Experts of a small language model: 267M parameters.
Below are experts of layer 10 (counted from 0) of a mixture-of-experts language model. Rows are named router (the router's row for the expert), gate (a neuron's input weights, with its number), up (a neuron's input weights, with its number) and show model dimensions 112-223. Each number is 200 + 40 x the weight over its row's rms, rounded and kept within 0 to 999.
Before each expert's rows: a language model's description of what the expert responds to. This comes from a sample of Wikipedia text that the model never trained on.

# expert 33
It responds to: Word stems and prefixes. Word-initial prefixes and mid-word fragments of Latinate words, such as co, trans, cont, re in recreate, qu in unrequited.
router,221,265,152,183,215,216,217,212,196,238,174,173,206,187,126,182,102,129,240,286,283,139,151,183,176,211,222,185,209,131,266,212,204,215,170,220,227,176,192,109,202,199,175,176,266,282,182,172,282,142,184,219,185,150,146,172,155,215,163,174,200,248,197,222,185,196,149,143,191,256,199,252,217,156,247,177,131,220,166,194,146,323,223,213,218,147,235,192,191,152,168,186,203,231,198,145,152,165,191,90,157,172,170,230,203,119,189,208,159,112,249,185
gate0,209,223,218,277,228,125,238,217,141,207,215,166,109,174,286,215,199,197,222,183,234,118,143,222,195,211,205,231,194,192,238,189,180,173,152,213,177,160,194,179,291,184,92,217,157,171,182,180,161,197,227,171,206,126,204,159,188,218,226,305,219,211,207,178,231,181,262,260,208,283,249,175,318,182,174,201,125,191,262,188,238,202,220,198,125,276,159,223,192,236,152,207,251,172,202,120,228,188,172,230,252,174,145,201,191,222,170,251,164,241,245,183
up0,140,171,268,160,251,218,218,179,179,223,144,194,166,111,193,236,127,212,228,246,170,211,246,245,204,202,192,186,176,222,128,199,249,157,191,254,221,155,94,147,243,241,173,134,167,150,164,199,164,198,263,221,224,233,199,259,208,242,213,215,122,237,229,212,206,267,216,144,204,199,198,183,200,182,120,235,199,129,213,206,260,188,220,214,125,281,204,175,162,238,194,256,184,188,243,190,210,273,231,214,244,159,161,195,190,282,191,235,174,231,151,188
gate1,186,185,200,226,219,202,206,151,163,165,242,194,242,241,204,260,210,240,224,197,184,184,154,195,200,180,235,165,235,139,203,178,201,200,223,218,195,198,187,230,221,250,234,186,278,270,110,246,190,199,248,289,185,244,220,272,189,247,272,212,118,132,163,163,160,233,178,253,302,211,172,146,273,159,168,224,168,170,156,183,133,231,185,221,226,157,187,126,204,282,217,181,195,232,223,172,234,146,162,176,148,212,193,209,165,155,143,253,138,256,170,123
up1,173,128,300,202,208,239,212,143,242,264,274,192,183,162,192,187,180,144,210,194,260,145,105,186,215,99,203,163,192,176,275,245,128,155,229,219,199,232,238,215,201,238,220,155,164,196,230,219,222,153,221,219,198,219,194,192,130,295,259,189,191,170,198,201,190,139,232,159,150,155,177,223,169,210,230,222,224,167,168,148,184,187,188,186,229,225,195,275,224,156,192,123,134,153,208,202,177,198,173,223,248,167,202,171,130,225,306,107,258,230,218,106
gate2,246,211,192,157,83,241,205,192,214,200,197,150,165,221,274,161,192,243,180,189,256,237,304,301,174,200,193,130,139,252,165,184,190,200,199,154,200,185,181,180,193,238,280,183,202,190,205,181,185,156,207,148,208,223,198,232,252,156,180,152,195,204,218,281,222,254,235,155,144,168,224,185,215,192,212,165,175,205,266,160,132,174,162,201,251,154,179,174,209,198,243,237,205,218,208,143,196,118,210,189,209,237,233,192,196,210,188,258,256,231,186,144
up2,224,150,205,248,185,220,168,144,213,167,174,302,265,188,170,227,241,179,244,261,213,146,195,152,235,179,184,236,190,246,215,193,238,199,275,193,204,199,159,148,181,147,217,217,207,186,179,148,184,254,138,217,266,219,149,209,99,223,236,171,217,217,218,214,199,156,148,174,202,151,150,214,222,211,152,168,279,288,174,170,228,149,204,204,225,181,260,284,158,212,154,157,191,172,262,185,215,138,180,175,281,188,232,271,191,166,193,185,224,282,182,216
gate3,159,268,166,176,187,191,162,204,184,133,164,187,251,205,207,208,226,183,214,132,233,157,214,205,194,181,127,162,193,201,218,266,265,185,172,172,191,198,251,180,222,166,238,221,234,240,177,196,151,247,252,170,247,208,210,230,193,223,194,202,195,186,240,283,168,269,189,156,261,237,193,206,211,220,208,153,298,182,175,224,169,183,164,242,226,210,228,140,210,167,177,152,244,143,198,180,245,187,178,180,93,228,215,235,205,162,155,253,143,189,254,210
up3,239,172,230,197,222,176,261,186,206,232,222,196,217,127,229,207,208,160,199,250,219,196,130,219,186,243,184,216,272,160,189,200,196,193,203,140,232,144,249,212,186,214,188,171,244,184,214,247,131,178,206,206,274,256,163,227,231,154,190,262,100,213,228,122,198,147,183,209,170,206,156,206,119,236,188,196,184,175,168,280,226,225,173,189,198,133,166,205,239,203,226,182,239,178,213,184,203,128,175,206,243,185,220,218,262,224,184,177,167,115,223,213

# expert 43
It responds to: Mid-word fragments. Middle or opening fragments of ordinary lowercase words and common nouns, often in species names, such as as(per), creat(ures), t(oug)hest.
router,160,298,163,177,182,201,142,163,184,186,140,220,146,205,223,172,196,149,224,280,150,188,176,172,200,178,163,150,117,178,144,200,210,210,205,189,238,273,196,215,189,255,225,189,191,215,267,179,175,199,173,193,159,160,237,150,152,150,200,216,206,141,141,170,182,177,169,138,175,284,223,239,197,183,181,295,178,182,218,202,202,185,187,173,224,192,186,164,178,110,233,249,252,181,151,172,188,182,211,183,217,227,154,190,193,233,200,183,263,131,233,208
gate0,192,244,224,191,211,183,188,237,190,152,227,257,225,223,227,172,199,205,234,144,186,203,269,129,220,222,170,114,190,244,135,192,170,226,126,249,148,157,169,220,201,177,156,217,237,213,136,162,188,191,139,200,172,261,175,166,175,198,262,244,206,211,136,262,186,218,196,233,231,270,247,272,215,173,199,154,193,182,160,231,239,217,164,237,255,250,219,161,199,212,193,218,222,215,233,173,270,198,225,260,220,253,171,240,169,250,203,199,168,214,201,210
up0,175,173,267,239,202,178,173,215,151,184,197,202,110,214,216,141,163,180,164,232,223,236,196,167,165,176,201,217,190,185,163,138,228,258,182,194,151,146,259,189,240,190,257,202,278,285,206,213,124,195,151,231,247,298,175,207,210,190,153,189,189,167,203,194,201,226,251,176,197,180,185,182,151,209,236,114,130,181,156,183,207,245,225,99,164,204,263,201,220,199,206,183,142,143,202,221,177,195,206,224,222,190,124,194,202,242,161,236,220,195,205,124
gate1,168,180,179,180,180,211,230,195,230,228,214,121,195,164,92,164,206,155,142,196,193,258,201,144,222,211,153,176,134,146,191,235,180,154,211,254,220,186,128,229,110,241,177,270,219,208,213,132,189,163,141,159,234,232,259,122,258,222,202,268,232,202,188,180,216,215,256,219,171,181,206,223,192,153,187,183,249,207,131,202,217,210,192,252,138,240,208,217,130,188,243,219,208,214,226,176,262,274,158,197,145,198,182,213,210,197,261,271,181,231,259,139
up1,246,211,165,193,170,177,218,133,199,102,201,206,185,152,198,202,211,194,245,182,235,130,119,234,288,184,154,139,215,112,176,219,205,150,136,229,199,241,230,154,205,239,224,184,255,207,180,258,212,237,234,205,174,277,213,236,219,120,157,139,229,179,227,272,221,218,202,116,223,165,222,241,145,276,247,213,172,154,163,186,160,166,248,185,211,200,222,210,117,173,93,184,179,104,224,232,222,201,202,177,137,189,223,233,206,191,211,149,196,195,204,260
gate2,246,215,225,266,211,233,230,203,236,216,137,214,219,237,140,176,272,214,193,271,177,145,238,152,188,154,288,225,165,203,177,149,155,184,179,195,205,238,183,183,231,153,167,192,190,250,184,220,182,173,208,252,220,264,190,197,190,152,186,133,144,193,183,155,133,258,57,221,207,205,203,200,166,208,218,249,210,180,240,185,277,264,180,167,129,303,183,182,219,228,273,270,155,198,175,162,213,300,192,209,223,168,193,262,129,283,200,149,204,159,153,218
up2,217,223,129,222,237,187,235,243,246,170,260,186,232,104,142,229,225,170,211,157,194,214,221,203,153,169,133,248,221,141,184,229,274,187,151,215,211,139,210,223,235,174,210,205,234,264,157,165,145,257,235,206,199,130,174,263,242,227,203,188,281,196,291,197,135,245,227,171,192,172,193,150,167,182,136,210,235,218,232,266,159,158,264,231,234,186,198,194,205,266,232,169,160,236,131,212,123,147,197,221,185,202,186,235,289,223,177,209,189,158,145,238
gate3,188,220,235,263,209,183,240,223,221,179,220,182,108,185,248,151,252,227,254,233,274,216,231,182,245,216,230,217,214,190,124,172,212,228,196,197,160,210,163,224,251,183,206,256,217,282,152,67,210,162,236,282,143,164,232,154,247,236,200,154,234,191,174,196,242,217,211,186,215,230,256,156,214,176,203,253,318,165,199,271,190,163,240,234,202,226,255,181,174,282,184,140,261,251,206,200,130,202,224,241,169,226,218,210,178,197,245,189,239,194,222,132
up3,232,204,198,166,192,236,185,199,209,146,199,225,256,222,248,165,165,283,248,209,194,131,183,241,254,236,219,138,178,210,207,264,195,155,232,220,170,215,130,165,125,158,160,212,191,228,198,193,175,235,181,168,325,238,188,227,244,178,217,188,178,278,201,247,144,251,203,192,188,148,206,242,177,265,186,200,225,300,218,171,146,253,212,233,160,168,194,174,178,174,189,205,202,223,201,162,158,193,239,150,294,220,255,191,273,181,195,229,236,217,208,228

# expert 8
It responds to: Latin-style word endings. Word pieces ending Latin or Romance words, especially taxonomy names and species lists, such as -ius, -idae, -ilia, genus.
router,233,232,233,288,159,193,190,192,192,226,248,180,165,198,174,179,153,196,192,241,202,140,249,208,159,190,124,205,212,237,249,152,184,227,268,189,253,226,168,202,225,188,169,188,230,156,180,184,222,218,244,198,215,210,187,231,120,211,146,200,136,208,118,199,123,193,137,114,222,208,224,219,234,264,174,235,210,229,168,281,217,235,186,203,177,233,275,229,170,210,131,223,207,202,170,207,204,184,193,177,218,128,197,140,164,181,195,223,242,272,195,167
gate6,161,205,209,152,192,181,252,229,188,170,132,245,127,267,187,161,129,194,216,196,167,216,173,208,202,151,175,150,133,145,193,179,136,169,148,194,211,213,141,254,218,192,134,258,209,234,158,226,219,190,118,198,225,192,164,186,207,203,240,232,183,211,199,224,155,169,257,224,178,220,187,230,238,212,236,202,211,232,248,296,282,167,186,202,188,193,269,183,153,174,180,197,205,164,197,168,157,152,216,197,242,168,185,205,220,152,235,170,212,243,244,266
up6,175,246,217,239,196,146,194,172,77,209,253,220,187,180,180,180,284,192,164,187,144,223,246,186,207,175,225,197,215,189,153,190,219,254,204,244,173,238,237,207,253,216,249,234,219,160,198,200,256,161,142,250,115,184,219,318,215,185,207,212,181,230,229,224,231,172,158,196,217,161,146,187,196,178,240,163,242,207,206,225,255,190,168,237,247,161,189,165,121,159,202,144,151,221,279,226,227,171,207,171,196,179,207,163,190,140,238,261,172,245,222,271
gate7,188,204,260,345,179,161,212,225,173,235,133,183,290,248,153,173,167,160,121,212,197,211,194,174,267,203,217,195,217,197,230,123,205,111,212,140,154,294,232,163,235,204,186,212,158,166,235,159,249,183,224,145,198,235,210,264,181,191,163,200,197,234,178,212,214,231,250,195,165,202,176,205,204,212,292,209,197,182,207,204,249,242,167,225,246,233,235,202,149,196,240,199,184,204,176,197,263,234,175,285,194,171,149,176,238,148,194,150,271,136,171,248
up7,154,226,189,157,198,179,144,176,112,198,265,174,217,176,225,96,172,209,164,211,212,220,278,186,191,189,238,185,138,194,180,158,214,216,205,174,237,207,204,160,166,100,240,257,220,175,198,209,150,236,228,264,151,209,251,166,182,248,272,203,199,174,186,207,209,199,154,133,234,203,196,243,182,215,183,194,186,146,259,133,192,161,159,120,117,171,158,198,241,181,175,210,162,170,235,216,194,270,218,252,202,245,215,284,180,157,243,140,190,166,226,145
gate8,177,157,248,208,306,206,202,179,154,187,247,215,167,188,213,164,196,157,162,198,209,216,232,175,131,215,181,211,171,209,155,183,132,225,151,212,150,163,126,168,217,225,216,283,271,147,137,139,193,320,164,127,259,223,205,148,253,202,200,246,162,215,234,240,158,245,194,127,178,227,191,188,182,172,191,223,145,144,272,221,217,132,121,254,100,212,192,169,218,163,218,215,173,218,208,179,257,246,245,241,249,209,141,220,146,189,165,235,124,285,188,155
up8,194,192,214,200,199,212,195,172,228,162,158,156,163,272,208,224,165,234,112,91,251,231,218,206,235,133,200,150,160,199,186,199,156,194,162,210,120,161,169,237,179,186,271,229,170,173,222,150,266,194,242,166,192,212,208,215,267,194,262,153,104,161,203,156,224,259,196,214,231,227,229,157,218,249,217,165,198,179,218,182,188,212,216,254,203,224,159,165,280,208,196,228,199,234,183,187,196,270,209,227,97,127,273,184,204,200,205,200,218,214,165,177
gate9,201,246,264,147,226,211,183,219,173,238,184,186,142,188,263,185,230,253,194,160,168,177,185,130,194,181,236,167,201,288,185,224,147,206,203,189,236,235,210,255,132,193,156,167,175,210,159,269,167,183,172,170,219,201,244,210,146,161,197,258,199,267,238,201,155,231,134,173,219,127,200,205,219,245,192,204,260,221,185,177,207,222,163,157,203,184,239,270,186,185,120,150,214,211,149,212,162,202,215,134,133,248,232,201,226,202,215,166,134,225,263,224
up9,123,228,219,195,139,154,190,188,203,200,182,190,214,126,157,159,204,143,219,211,148,131,135,220,156,182,140,145,278,177,199,231,141,153,202,231,246,237,137,211,167,151,208,265,291,230,176,178,166,301,224,147,178,141,246,99,235,246,187,231,239,247,184,229,248,156,122,214,189,188,178,208,225,176,156,215,167,230,213,151,241,235,180,189,204,191,222,191,188,276,222,186,174,180,220,202,171,277,186,202,135,150,238,263,218,194,193,173,184,312,164,199